Experts of a small language model: 80 SwiGLU neurons an expert, a variant of Muon for the experts.
Below are experts of layer 6 (counted from 0) of a mixture-of-experts language model. Rows are named down (a neuron's output weights, with its number) and show model dimensions 160-239. Each number is 500 + 40 x the weight over its row's rms, rounded and kept within 0 to 999. Numbers have three digits each.
Before each expert's rows: "comes before" lists some tokens at least twice as common just after its tokens as in all text. This comes from a sample of Wikipedia text that the model never trained on. Tokens count by the router's weight.

# expert 5
comes before: " |", ";", ")", "–", "th", " /"
down0:513480469485468498571573457446537506506461542481479512555524463526508508534544549523508473547480560470486517452502525597529462466475492554495464460554533544520485478505470514483567516531493444514544553498514480512468475466494518470512477527
down1:538555512518554537598540445452485472468551496468496524530469506496472510529531443551464511490481497503436502550494443520518506522477502451469566478541461575504476476512566518517522510562506484519417511431526534506539532493531553535448488530
down2:447519507496499457516504478542524507481407544534518513508422514436535469484553486531536477504489506506457489569476507512539362540493521495454521529493491542511401529525484511533518549491535513533450438563510479525473595515554542556477435497
down3:434463498521529513441380512424498568520479518454445444469466499503542544473483507498527421489465477394442518394482491515593427501508569476488516561482506486538540522513530470546414524514471537410499456466537543480469469450535452492491418476
down4:477466526386511440523450569504590507523522517566512425482530495533468479486514543470459490431442447454495506468485512505495444472488494511471465556446483568520589527471474442543563442513495506454493465506490564540495454505525451405511533475
down5:505497526484503436505389504549512531544608515572492487489549510504529490541519452516476448542501529472533529430487507469496449571499490478534476505523441484463483456503489519486511589467492545423568533531471507477414514501509417550563517491
down6:479408415499539618503526424541515517518476564436517456462546545570535530597537466539553510450445452535456482523493407433547507445468450501441495511545528506444510451523501514474492508511497518520488465468502437570574453539526537512451436564
down7:454460515470600516462490506542499496472549435506457549452492525499476493461518483536527502497560474496471507446554490532533489565493408461530537474452475559523499469525564463531468485516549523504487546569498425469461501388565449500494466474
down8:542527494576540504606530484449504465488482494510504551559387498499488490515474543505495493572490433570475483671573536540444545491556465455563551462550532535474485572438474494473510562547504501531445520563440536522503549564568500536517504475
down9:545501566487514520470593513413593509461468584535575518487538491547486505567530483520477494573477458601470503481464463447456451469490463424510505500493425477561479476460424533553536475538509502418544551475479536540524579473549536471458507517
down10:557498545531515483595538481472470509528581464544489442469508457495540487485499452494526533475572521424499528577492468479543468554474553442387420511531469550538528418563481492566518503530506465491439552501460448539485494557435512477528541462
down11:510438516520530463523504502440469520476544528485494395487511481500508455494485515469466536576488504478476488585514404505476513498506588530512433486489467391505466511508424490480445512488535498488447480536462455583441518544520510471513439383
down12:600519522563477424503530477530577472453502452498490568431531592435521458471511529472521555489531449533550529527512489440524500486523488564469504543442475509464529445446480447497522495552494465439496500499560438501458489475482474438477616477
down13:433524567493509543530532563463519499497503550464538484542499504465466399526501472519463543526540507574464515577451504493523373465523504473449514493498476434483544531490526517523550449518447495516515547474472588452528480508519506434553494481
down14:490521472523412486518543575456515445460500489482487499522480484449503492478412486527430436509453554525498512407531524501558511449539502486569431531518430477510506539558452490558475509522458414539449559515516468578532478463549563493528503449
down15:555519534499535565497537561507470487476506470546440421494536478474491493448405477475547535477526477483497498468474481484434467496509487446551489534457529439463501514456458464459550572537501521498476506537540501474485535529506491482515522552
down16:455527456526486484498535507541433521479484528559567502475451478472507500505499578521534530492542527478516486396435566559471487510475498449484511527499516538518470510466489547475485522487533487567490407433594472460529525563486560474505492504
down17:536585469452528516505509569553453506524562532461526427546474492494481462451465443510489509574582489471583488446499491514449503455505489519514475548489461485510453505515553514545512526389484463495524469545468530522507472445529463497501481511
down18:533525479527463533574528518481473468476594586476546506589497581485473504496467490514502472477541513500448538498485453542513508511505532533513439470492494482556499386551511444451480518558519493588473627504451487531563455516539540495479497500
down19:458460557500520428498502438502485522536468463527499420538498509550561509455613472447575519471484513494528541512513483503499476428575483478505522499556556534554441542549554472521458503479485451458489524498468487492459557520510452492518507443
down20:604507405429436388473502486525585535466478604492462499451535512496505459512516477516465556492503524510502530463452499577504463469499559557429472454501516478427507501543472497534506397505552469493520488508528460600505467455486458449532512443
down21:437455462440533520396410499464538516498523483547560507513534490560533564517505495469445471502449438500494464417586503513520410511433520410483496589476516533479505567512517512568502480466545466403485526461469526523467483488506451520516485484
down22:511554447541564471534525483505475471516525529476496444558530487461492467492553494449488567486462446547549496401547552497435597445506558494529515502548522481537604517549528486520466502488488530494475580540452573489476555534488523503556506465
down23:533462425536552500470389467478515472492483526491512533509432508536511530473532555520505554499429468491478505607573497539503519475529470465524579538534547507462417530473587502469477428529539482530519501516546435569492486505462497509458518512
down24:466431518524544511451583489441580460443487555516531565499405492509483478558466532524450487559481503495445456558524461507553458577483525467475434537446524461492491466456428562458525516527446514522513506460429523439466525560513528439513465434
down25:395545387455483457502512461504470465465472511512487472412456554515526536481590460519529492468439433604512564317473518554505437572542479492505444493546518480534467525502450501518428517497575524436564534532467501572556517506442526454448454477

# expert 23
comes before: ":", "–", ")", "°", "s", "):"
down0:487586591498459493498522529495503427499509535473464461419540538511555486489494444440436522459382478477555475456502523563534485506538574507463524550466500437456503463500529538480468464513536506543499597561454552501538484463527503537509475516
down1:414527489483454496555410549462562509492514516603483485522487515510568548524483444508510589431470494475503501430591516541512497459561450457496480511556514476488519536532499518412498449474542552506450426539514502535398530516488405458547491495
down2:484536519536507483468485458507474443487543573525442503463469590477497487548504483501473443585415480561482435533485488549492533520531542594524568569412477547512513487525446500504454551502464455541521474524445482503493492517506492510521526475
down3:520534501535476455478485559521499531477438561557549595547490509431551516520478448479471504525524529510455496533479554500480535496455525525523444465490553453551461444475550519507442487420434475488538395566531550430467526556544510438415554529
down4:490460498461508582499526457460542533536517506504454476549502499509511516532576522464552501495516436474505486501512544577470516564555528514487571438462467467483440469529460571551518554439500542553490562569499485541510522532498553589466543510
down5:532462613425551449489450521527549494515476487507589516416566448491516427477575459457480444537487487523487531501500533564511528526510477552543523494505591441500512492559507559551423476512529520474463455481538521507537440460521473469535446538
down6:534479440558432498534512555513544505566508476571507420541476584450545500426443551541519464484475455518542448564498603479515462553479463513599445528469513545594527492422551496525534456477498488501443499463504450508482516506449531428502500538
down7:460529493484547540515472487493560480479509518509521453506571594532458465463572492530483470446543488588500494294482528557479523549520526500523494557549531496509467493514515452444438456499469457452480488481520477506498547494492464480525498522
down8:479485520504508478547569463496463405548551496487456482468450528463464521532476477507477496464539501479514469464481454492492545523621516555493505528549430509493438546610488610452452496436484527500475472452509518510512510533511485545415516577
down9:547514478468525437499451506586497561477476471492524465497473423489492511545509488468555478529431415572520483583539553490486452526467510427538532522432524516499506538552521493485508485532489469461460437541550449505431516509447403460455538459
down10:533520561531515475526525536484480567512544492622595563523471468525499521481558495536526487524487453551449495575447535505486506509507604521484455497500487489522549480464511527435510524453567546519463521523547508507475535531521489509459537510
down11:498508474551527474503450509516528516548480517509428482520578514513490489485477469491471531480537563451478445391461520469502561588508512451469526452497458444523444515518538541486539478603485510453469497378496549446540447502507493496485437517
down12:449502495511477520400554452525448490530497517446433543489482440528510473531541586470512540476510480481498550460557499500439433511464577493464552489528538467418450502509446532466485479534480496473459487536442507544517467537559467532497497559
down13:479496513490480515507510524592510559484503584479501522517459457522502557507498554511504485541537481396525527500460495466452490492496463468471475514410528467443469527421573497478436515504482526549472520565459512463523502504529409548530562542
down14:503462494500535502557468551461454424469562477524490511413421545536485468516532466497516539476440580484528499535513474454498526539544414483567560542502520568523446520525469499599491590549401509506485538480482497496502456512443434502553469502
down15:499490477480490487475544458504436552450542488516486462466483527465512581486611536503507500502506491467547527463496488407519462517485475522500462493482558518478442503447550468491366507499527427594468485509429506472505458436487438432432606573
down16:523569515506544480440501548505550575508430473459513539492498521484426530421440468529525468451525470487405462500519524488542490518480505501513512507545420486553579490555543525521469531546565473598498536625507516515510472525466456501479409453
down17:548505476483501569445499501529517538456539571491453506522606508510533484416505540498506426541477552526474469587545495468485531522534426521485500470444534486450539481471480466506560577535547500487478528428526460494416487516473583436547546510
down18:522512436453529600554593486483548570489552473486460396549480503529501475507464483463528453514525427477518504483469518471411514524460474558437549495530509546555542492387454558471504524485475463584543498498508527448461528520552437505492560491
down19:473510492534484530519557549514458529486525517538503479483525526543507434494534479487470448514427565497485493523512457454453593488533542530581484430507498499486498525521545508451459484451441441499475497459525474594483579482475565468472609535
down20:473459548474493460576575514481410522498520503607513515459512436502513475440570453528518484434514424483449518631558482574515542515508460481504457428444450483539446476481509539523398474578457535431478497511566501576496559475482597502498513485
down21:489531520510558485450531607493511475486495511410465423485591396484534438514446406500535454563572475571444473487529588491496469452545494539554513452510505473543495458485525441436534467591553502479558401571523513561545491529552482560491476486
down22:446533477492479541445499476467502520507492546438476529485511476488513553546593492582540555490572527496485528474503464542459407512443515595588505519468544557452422492480482491525481471438549419473524428564511460522506495502500501524508435524
down23:557497437473500484544489454487511444514486480477489447529465500492473505537426413540494535435574447494505515502461413525464495496528463516499556490495522482471561511469506473516613482477462454490554464525496575554483511469517490549472540535
down24:524523561461460495513487458477500568481592451542504457494522478485492495530451518493506474447484464449506532444461429455472535512497551541469497470480588503478536460463485488546488546468505575587534528489467453449456567471531480485494533502
down25:463535546513490496534490454422492524551571553479516524537506496493548555473508472492483451497545453523507488491532456546511538502545488499566521556537490481513525549558489455465558467501494561507499466423514553557536531464506508498542562526

# expert 22
comes before: "1", "2", "0", "9", "8", "7"
down0:486485539489533501523439451493519516501480518446592521410507494483457527528506525519464575513486564567475422479511493465502501475534539526586493532437503571499497422457590519483495501462467491488546541448550460509501508513508558409520431462
down1:477509518532498494485488446486543499549497527499461465423477515556517480486502453495510569521441471469559524540530456455536490536495475512518509554427542549478512480520489439551535515508519633526485470530446519486530475534515469554552525467
down2:508396523503526543522465511461544501478518524482482556519498524486433487515468543473489527503519555515554463575487450450497508505451558570470542450509544499504527449540493495524552486484530566494529450507513513460559468509560482490506508515
down3:487511533493447518493548432521426541466485530563464539474553486560475504504496503500526456503460487553450458550557501518523530481496456490497455486475457454522467558481524476492482427519505619569598513565561455486495539430468481510538507506
down4:450489421522454441566431453484544476495512526508504505503537477523452506505514532467540551489518548421511530510532529440470515460488522511576588527568475506462441518533519406496503562466520499493553515465455540459455478490503547543497472455
down5:477505388530534542465551478469533478526540532554551514466506561452482482552453473523496457500545500558522476565531456460520482583536474523473504510523485463536458490535507518452489446503478483450464576472518541550504499502533473525479602524
down6:517436552449476480539570521564513489506470509554526487554556520559496418527451501468599538514562467506476529548486516409503527528528493472479468471515502488419496420443474538465548551449447417596549421573510480475554510534510482470517535513
down7:545511554541455507559597530464524485470457549511489535471447466501513520521428484591473601510485508485417500502519505585491490522448496505481507477498539503526463459471467531429458507420488500457493453564569534454545506544507487464483457495
down8:446556507443447488553466454535459474502448498455535495503519494490524557517486483494464516482484478432443554566491437467519557520497447500577394474514548498448498575534479511526506475526525486582446555467459494480537461478445554524497525462
down9:454494496560459531509545546520494508530513540590445613458456453485516492550456489456497508535607511463464497498502451542469467529470497464557529461487555508568439556446444503501513537523512481477452476454502481510531491501517536535478584489
down10:471457469478513460496530489497497482489540481525577436561429548477579473520484515576540527497447507564472431476469483452495472470478482553525576534543443515499503474524539490422499498554510540542454467544523570467481489471530449470589456562
down11:436547520463570478569555581496530594543475549514505465477458483535476511491518428551471390493507522482481529450478474516507463420496491543495520490510533506460492489491451481517486415494459532498511434510446459480477547450445462553472540474
down12:572532436474522540481476471448475460510543518543541485482518559520522467483465528537462485456436541515488528465516493489548494478493441488519496490517525557509521542510514535451514466541540469561491532491496516533495518430461518466531486454
down13:435556514513444485356483525493508466514510532547523505543476506552431442469533472501553522456556465529520543428426581557445561493509427449567495481535472477574562553485512491509489553585435453494458540495506564526455581523486560507479400485
down14:526498484524553495523495543550450448451502527484524487469542508466513529555465523459528469556508487497517490545531483481470583473509516453488485532526468492422459456459504487495605493466520491477538531511438479449472543525383469523489502524
down15:484589464542500504482506494579534512503427581502508484443518434474453486476482495511451446448469449524525479498475483560469556487435472500605518544484513458478546458443491499559480539510429479479490421480577412452551628501493483497406490492
down16:375518482481585515386568540482494512474474405487524498538501490518510491512469498471433476521448478449474535576486545487501496576492445574505499490512511555542523450433518473514411493517443494501456438485503469443400529508552446540502474483
down17:424477503555489518516457585509526491564551518515499397541506465517488462508532463463581499552493502488554461502504515482479504513508516503476489491550465556553536453489497452445540580471536461434491527488450545561502526528513548479488520484
down18:506457518520460485341504481532458501574486518444421475518512457538545447510517522456523477495489410418448542525554527552509511521494512493499506532478495532479522459498468446462499461500419522468442534511489498453501554566501523549469421463
down19:483517498516552521498495484502498546569494503476548457486486484463514451417506467484475418500475478450534491450459472456471482460495513560541594508517455494476547522483481523493476542477487471475449442478547520451511511497452479536484599482
down20:490525523458538468498442479531471445499529536484458524484486455482465547517536530481506606474485482508511484598417535429490511549451470503527504487433541474473502519500506511500516545521456452528497529530532439449504598493503497486508474498
down21:529495489481472506514552473443511517568475490525500450462526460518501478496495503524488496557503454474532455483464566487463485487541480484466527553557419507498410446537388457433499486517483538533498503492497481545554442511582590556497492488
down22:484512454493501519486477434487507472501536540406463547496514467455439474426522510547473496448458502506482535583422461459543581472470541470519532518527456575462431475483532502471541509561483548505531519541443469474492468511490550468580474463
down23:496568549457441497516506547519474506522443541542465466471543519460509446528562465548532516525515523480543534544530491509510496508496533563605575473497467506558513514490496499532516519454501498517509539467553450537481522481509575499482470511
down24:451545417510600494551440484461443469501629517486481496528495497476492523531544514513456450506435448485416526542522464484574539427524510506494457510502505496508496519460538495586516501524488526427504502501473443550528464453514463451536544526
down25:422474518515540468472600542524502482514464525567512493462461513541521533571506456416521485538504483502523505507541454499536480469488503561497506473495509466538511475486515460409456510480447557430516481486472515468515475533495461562477583492

# expert 25
comes before: ",", " (", ".", " and", " is", "\""
down0:471547542455461500516504494541525521457560480520522465508481458522477449527501567527516563477553479538494450521489536495554434507561532577455469530467496503448430441551471529481488482456463530545590555474475460482518501499514488472496503484
down1:537533503537510586517438526481507466491419530491442527528519515486488487482533509494504536500492543520468497454520548556527502516474464432460475574648556464511475544499436523397437484534477521471503503519538513490512468522511484487509550452
down2:504511389513499499464555505542556476509450560511455540531464465514493537578516556509546486473488485483483528549499508461509508460495502482457506466501472457460454523503568510394519495514415452436453398525526542463508521484437499553485508501
down3:521521488519532488513504492515486579463465530495482524499500454472496459536472484603491458465494526537495448518499521485447464561495369558500549461497505513528562510534544528546488541453450460475514530460508521501566487477493535497529459533
down4:479470506542598499494433465411461509482508432594526473483467521501519451480490633435501524547499539478490498461518497469457427535501538439505481523483440462533535548419489493420516508430494474461519412511491555518506478460498478487528512427
down5:566554514613573469470469475478447435497486475493432529482600533503378507464455533435554547531527457447479496503483549480430516483547520469548512502501541426484410551581546580556640502500477556586451513543509503508539525477482538549483461539
down6:445540508476473562633490499548467489491442461509512496497508482511509545503451474530523525571583545482535485431450471474522541519587434536468519514508536483446540513510638435486554498457474539548476551531552557482573489484503485473513429462
down7:562518483559428522493518570482454463491518524588501428462522487460508542502390475478541449454539549534504459524484589602541487481558524499470451534441533520499540463470488516476486548503486465504386473542473499480476484426537486475476494478
down8:460568520514522473527447530441499509517524539526479531440488566456514527519504458491477455480520527535510523454519524471444553439524557438416453527499533415422491533516577524450479472495536519454480571505472519498527499473510464568483531468
down9:561520468505516490506527441546515465480530500472511458441519488593502540464466513490508527502529494570435554515501529486447443555458572533440540473529508555541521490508545524541489499482515506504520496522473492497481522498570484471515409534
down10:473509480555489483543502534519515534510485501465474522542511521523495560470507487496559530514524495490537488576437476489480534506442519534576526534467515533495590504563507538501581482467535512481546522537447538531492485457469507452472497514
down11:525512483510443474543510559545516543466519475515484438580587495552522445425471467476535499499524533540565512560533535519474530461494447470518431496516585491483546492535462481489466397497477519482532528506513575481548481479521508472553474520
down12:545452405517487485485482537467532544485460479633483492491455501565532462473478520495511484501480537487503525509452514554517534523491526506535554489459431514488494539548430516525511468548487493477447492584509459512416518453405490458488501503
down13:449611555500424465505439553524491496449509481529546494481546522450475514438421574498537510555496457504461522552479512559551508517478564523493523533523437455500440546593489411603501562424425553595491501516550556484483530522503467437470514444
down14:459497549529489488454426576505501480457508411540439534483476528469472451506523481416550547504504532449510498492371529473497479452507509556560532534524458508431513525522473477490507550572453538489517521488638452507521516500463527479466517527
down15:494473513503591455577517516555562529460449484504529535559491500529511522490517522498465495412523512471438615570527454544524481424548481488531514528555540524494466481503536466467453448430584506459564503472484529468517522478442508429481518445
down16:502552443534482482551505441554530500582457503503515488541524470455504483500539487485454469463482493448475598467517504554563538551540528506450514468531537429596440419471540512524542521478486487499504489471527478434517514484528523521568485486
down17:466469509461596532527494467559505390566496543480540520494474481533481499456549464510475490582521486479562577477525517507523406474521512501583477512533503521523497526412517443499529437525556526516525537553440550453504507539523484468507489473
down18:494519497496529475500471437467540470448517582515545572499444451495542491516449462467525528583468475565512573488485530435427509495557478547434465501492456558514473447542584631533485549511467492465484587464438533481411460499563482581506507543
down19:538515462485499497572457501497466486539498490569520537449492495461484447517565483456553544497493520503521502490477533456467471494542462526528508563508507486432525476466472489516536545513412583481585463455508519486491532436548475438503462557
down20:428570517546499510425497544502479625463548508484523520442417475463510471559515546430537497485472442507563498457485481529574450465518475480457423498470446505480521492515470533536457508517518564486564557515459494541508492488499457433553566494
down21:375477454468563443472553547501548453502508422511481468527511594460515529478515506514482498478557509499504419452432575577443452535504472513485505576547512486477427499558527599521449465469448459493477542511517520561496552493444493545500516483
down22:483445467467558496520531458452500452584464474543486461512426583545413509449449515460572506561483430586526479546485386511580495489519510501492531483493456487455484485501493498544480477464510595468478551559506498504511446508496486437482560452
down23:510492475474470461515537506515549472528519552489425535438476550426450469480488478493548507538499473431490510532437505454492542538544497546508465520557468486539487493558540486557632565501507488523469552466470551424515508394575480524499453536
down24:503478463452536470475536467536522470482490484483564489494480515528555506521567536521564489493510449576512487520488480530513533493509517476467519493375545517465491420416498487565564471518550505452551520502507511545475491507470543532454423478
down25:510546517485492447475415476476484514482512500498506510557533478539517433482503496514502461506489491488496501492550526459451581498539428489579512521514579507480431554528453533421487455463397515462476472512546471512542523480523548456517452544

# expert 3
comes before: "1", "2", "3", "0", "4", "5"
down0:559492517513508543524443556479507454526494463509441576499502442511557468480462539500418487531411490467498491451500480548451478470531526501514563481483543455521524487521446541531403497466562438412594530490407489553469448458451478495572544481
down1:529477479527466578490464488557498475470483553401554445563475489441500558505542481576469451495533513484519541475440518483498458511492430475532479493531485514505560505462498500458488436526552508589490460576550555487498480517497509463506482506
down2:458456495475464446415404473512465452510519468483487521446487563502546585520535506578548502574484475373514464442536467417494511505497444500441454567510500476483507444482523549542525500529577488508478510519542467530450487569535494485524509447
down3:476485502485492443516485512465462480495480536477514481365379512530515504448538496491515545496490418508520523436514531537592445524495510496466522568511516492388493524441521492537553512452567507480486504485427456434478544473455566549425438528
down4:504590564509424518492499517481455498487465439488532485486486530491525517496563491558491532438532491522424489564415508522525432489518562547523461473535555432482531520453503496546519483462426512492465486558465543477476518541486501549517489462
down5:400491502549523451466527542546465532482478557502498465490540519540463571471499424497507464479577516556526568517499484515522484515548500539507492481510533551545467485483545497522482506448553484425553542452517454480486513487454622456491536535
down6:519507483474458504420504500546535451461466487530497495443509533470504453579548492462514419523468478469462493544464478522477409467487480585601558543494452512502506533557527482369573519472529454517549456444501485480435486461452472457485568459
down7:484454488504517511479529466469518488439531586489431459423520517478496396485580555541529533506559491502495495466500550466498465486560509465453479475478521510434516493501496505512601507528535571485514490523567488478546517542484516462498488507
down8:501454488515463463516488426529467475533548457547493502488428568529510553460521535555496545550553516482533472484549482454502495520479505446427464481511459478552478496495518516488581499552502421555521443445461553524433497451543512497500486453
down9:483502451475493466463515501479528511526357496395547488525471557451521509523554481517543443475474421497448498388519510530525470480501507565493515530494490465485476538507507532392575511437527478485458464546500434482437511504499567477451496572
down10:497483525438510482471457521549537454398543536494508494504469499546509520467482456510522517458533542518508523508549510428540525536463452509474535443529460487514533481517458484535453405478488484484504534500432484543584482461470426511504457429
down11:434478451480480456512513466507537481526438496507579567492510522482499526511464468517491502557524425510440555530545531485520481498496535521571506487505496493481539436563501582460531499447570513583464495561528518496444540443523485423505563497
down12:517517522491404507491571484527489541573506505545436490429471530493474482521485453529498460513529463434490468567532587470426512504502499489535443508500477440429501472556549491419508558517436537480550498533522476515486500618509559518503471495
down13:497574521501492436476518447537508490454515561567492469498509504474486479561441480467558432505483522514490523527498496409535552480526485516484570485509525456522484488520538474412440591534459554503458524487473456537504484469523481461582526491
down14:430480507500460526481495460508474476459501477485490533511573527500478478488496585427402516503447492446557520509526461533513565518530495495443508516463506486488439506535597467499432459540496481486430550503518542515509489554467494489484501468
down15:540506528537509519465531522471510494518529478415484515480402485528557488537551475532518453564488498458469563556498475567556517459500442486547520467541499549511486554477572484514510498443491456484469538509489427417485563492492532422514604459
down16:455551548433498509476474501572517498429458563559404535549528494541461485494501505562444505470574512534557527507483540464441543537468469483484488517538506509529522491585543462531469489545547437419568510487547555500496541553514609460491467524
down17:502485440515548513553463478562481489517524498576562467542456545457508511475487495514552533520478550487468532572489489482507520489507446463543513492519560411512492559502515497519404524504469516565480513484454519481499452486534485478535490486
down18:555501458469452499476450499468507469529433557460592570548526506549463503454512455491444519501438602489493549482505490447472480471503470538575552522574525500464554470515556502510477505518510478530486523550494547486495478523496522371532414493
down19:521474587506531548524615482571531483475497514474508468527538516544490502509491553552489493438550548489501489549588544493500472471498562527461507534472556535518472549531459489566570380423447516564454465514541439491538456480479475526490504491
down20:456434482579558534621561490423507493473457485430474457593561505558416549482505521522502460454458510528462488430516517555524464443502442477510547473480534471536494481459490477525530503461511563444487468474527496485510442477539545527525399474
down21:612465433551493496468561470442478484407500425510465523497478480511500508492492564446516492500416466537589491446521416470496567567516525448494453525560572445515515468472474484457516549574540503595451477584514509527540502578529532460489442505
down22:449506516534560523466478545477490487502546498414496441505439512530497478493546493481557494485521427489468498540544454467499441513474486467528461407505467527474520450495543497411549545472498525493566564561466516474521474484559435503507513501
down23:460493510618601538501591561487463561540446486607500506466464519446496502543453522500517466518516507521437550553447515489499546499468530470412557469534502520467486594458514460520455485425489501496444462472472486447418471498512435510464547447
down24:477488574488485468502498472579503507536544480533513424501544503477540490503539491523529540521531523479451451571473455505403572590519542485479571485560522523463542445526539498551477464558465459504491553471521487492554434531530517426555492506
down25:572562545522515491441501404531434506479481458576471488502529510473540439575426547400489506455471505525526535490493474473556583464468531489482484429472561467476510543511451481462416517520474446473540511457438490513498479603449577484474482501

# expert 24
comes before: ",", ".", " States", " and", ")", "'"
down0:482531463534403565508497528568478503561528511523558454514476518448523525577499485442454511476448518437525444522559501442496523488600424462519464485504500467611452542500571480503472538513461508506478483487532531515522510512526531499480548479
down1:542574413551465491575568532556478462506544488510483459478575544470459578544454467496512528472503500485502546492480488524518492470511602442575548438376504524508571546524512518521443487483499534461565502469497495528515459517480506524496544491
down2:470481517591460504518475540551556500542518476546552560525515454454529507470380547518487499555534468490557521470540517566497464529540607537487543460432543475440505457423514487530486531419531485533536452526533486539484508479501543490527561524
down3:479484369475447558492473401571472475489517527514557517510543523468486568546520536485528409516514480507520474543444505489530478566515521523547541434424447480595586502464483559493487496472487484487454536487543517477510475528476485482506460497
down4:426497477473471509471517547527535440562563439480523503506536540540458523476494492516549486462478441400548527495545486509530545487520469541505460448457488507428520505483414490480520503507507538434484481535483516515501536486534495517571548526
down5:471493556463486491507494556442467483536472483476542512521463524488492540450461497434509477472492526495518528559558568467501539498557496483479502467545493492501565508473552439472456464538550514458485521471541546467449461523497503498523456430
down6:441522448469606486472497503470501411488536503505506499549576480525470406472530493443477497529615472417562432547467534487487561499534412588521506509504472520509485438492483514511519504469509546501461499518461473481529467512466431528487541450
down7:489531536481563491543499458500496509458471518448466447530450515576459441461561483478506501542536451494495519523500467494472462597475510538516439489491513462540488509447495458529494556558470551511562500505538502479523392513489541477464484520
down8:546484498483486563525482542499525520529503504504491430536500568503491564503484456433490503459518500494554478486461460400505422522475495516486550498502535488498596572458521549628461510517510405497474528445544475470471445540493496478508494494
down9:545492532502388512542490481378477477502530479429497487450469481534567489584530459539492516431447534451514516492542554461562536556482464515516490494568528533525539455483522461473444483429502498465494510467515540555518488440474536469517457484
down10:532514460487536488527515475455425491470493569551558440492445513497476504490441492524465437552516498573511543500470491502477481534383495543481521469583571453524434481531440552518463543497497461539496575525479471503539561505519504509458488517
down11:416402506553541483437544440477540463548558498508511528471486517468527542569481472482483425504456522527522458519481516519486439506449534503533518500463462542520490500472478456448545500525533534567509481486490521499552493544486519487505518431
down12:512553496499485545517483485464468471448465518562491481549509478559530498480481524497558505555544528507543590517473452480529530465484470465551502460464515478479459523497548468563486480550586486493513530575526503495466492460457539539506558532
down13:509494543478527485562433470474510551553488564505497488513511544525496468531521516493527527495555567487539464437517451474476590465392509506502561533529436525470483534481541553479459465502491535528513495528455517440541442506495588459482496491
down14:555490523463544507567460469474392455529525463534517478492414530532444534481544507493435551557476464486542519576472482472493571510553491471532623487457558551532543440586526479532493438481447474477442473561502495519541527477501470523553535437
down15:590477457543537532518574495542526535621480495462479532427472446509490447523496536502448555546471455437424514587530473556485496447487441549530579498465501572495527505430541539491524467519480463471482475542473465569538550539512502507505415420
down16:448474532511572510466537581472458541492479500528507483554515467548420483523431547500483489482489435567478467532527499511476497475500507478543587522522504523559492541432486488499549497499532441448494442505431542570509496459509494485408543561
down17:460547535471530596462574434542511479484445536504549476498500461551488495500523488583411496530466465479470524535471478556508497509520505535495490535452468499494578440501531529480536535467504427489419483541460479494497534557508412469534485523
down18:486522569485548502438519466556512479558449459525500553554526446494556509486581543556470551531465628502583564480508493480509491475454493481513523489554441409447421463448516481554531525513535510527497446458500515441454471550476540558536508455
down19:498466471509512456508480496500496482487536530574491519418496492507415545542436507516469522558434455480460546450430499478450449465478546453543483525508418532462485498493504514530454546539494506498431477529526563511523492390521519523484495508
down20:505483579522553508460608511502487520518542459476524538546511542457491495509553451460543494489549469504475502486512519525485464532508528563480565500562488452437521565549439524493487529502548554535493530477457493473470523458469456472440556391
down21:527582566619513494478504473533508561529506479493476434499500483518451464481461501497492516495528516491507481513476432485469496529419527489528541556553544507430447431482547480492547551546486489554515457590540509488495435514498553552470494505
down22:451532526495538550511555449498514547523512496499537481468518471503489503467530455508474502519539473450494522564473488580445522559480471532558528512502517537532493417486505527529537547500571472476408515451514482449499499487505471480510522462
down23:476510505557477578508470497446566504406555463534479398515462557512497564499450504452483547499473532457573531528521513472447519547519454525478465581480500456433483552449416493533507452443572504460476471497524540490518547482441560519525488497
down24:507490492519575493515518477505506556484490477454421524497470528428476478454591500496483472539504471497444516555490527464452514514462432515519575549500530494440508442502441535467545531496447517533476508513485488551498568528466522580525540479
down25:504579495492559526467441533503509476600550547552421513518512506466515538510482517562547472541559503536519467467471499443459445455525514453541558475530505537540428484468461567431491474553525419517504490501505455498477494503566533463446537438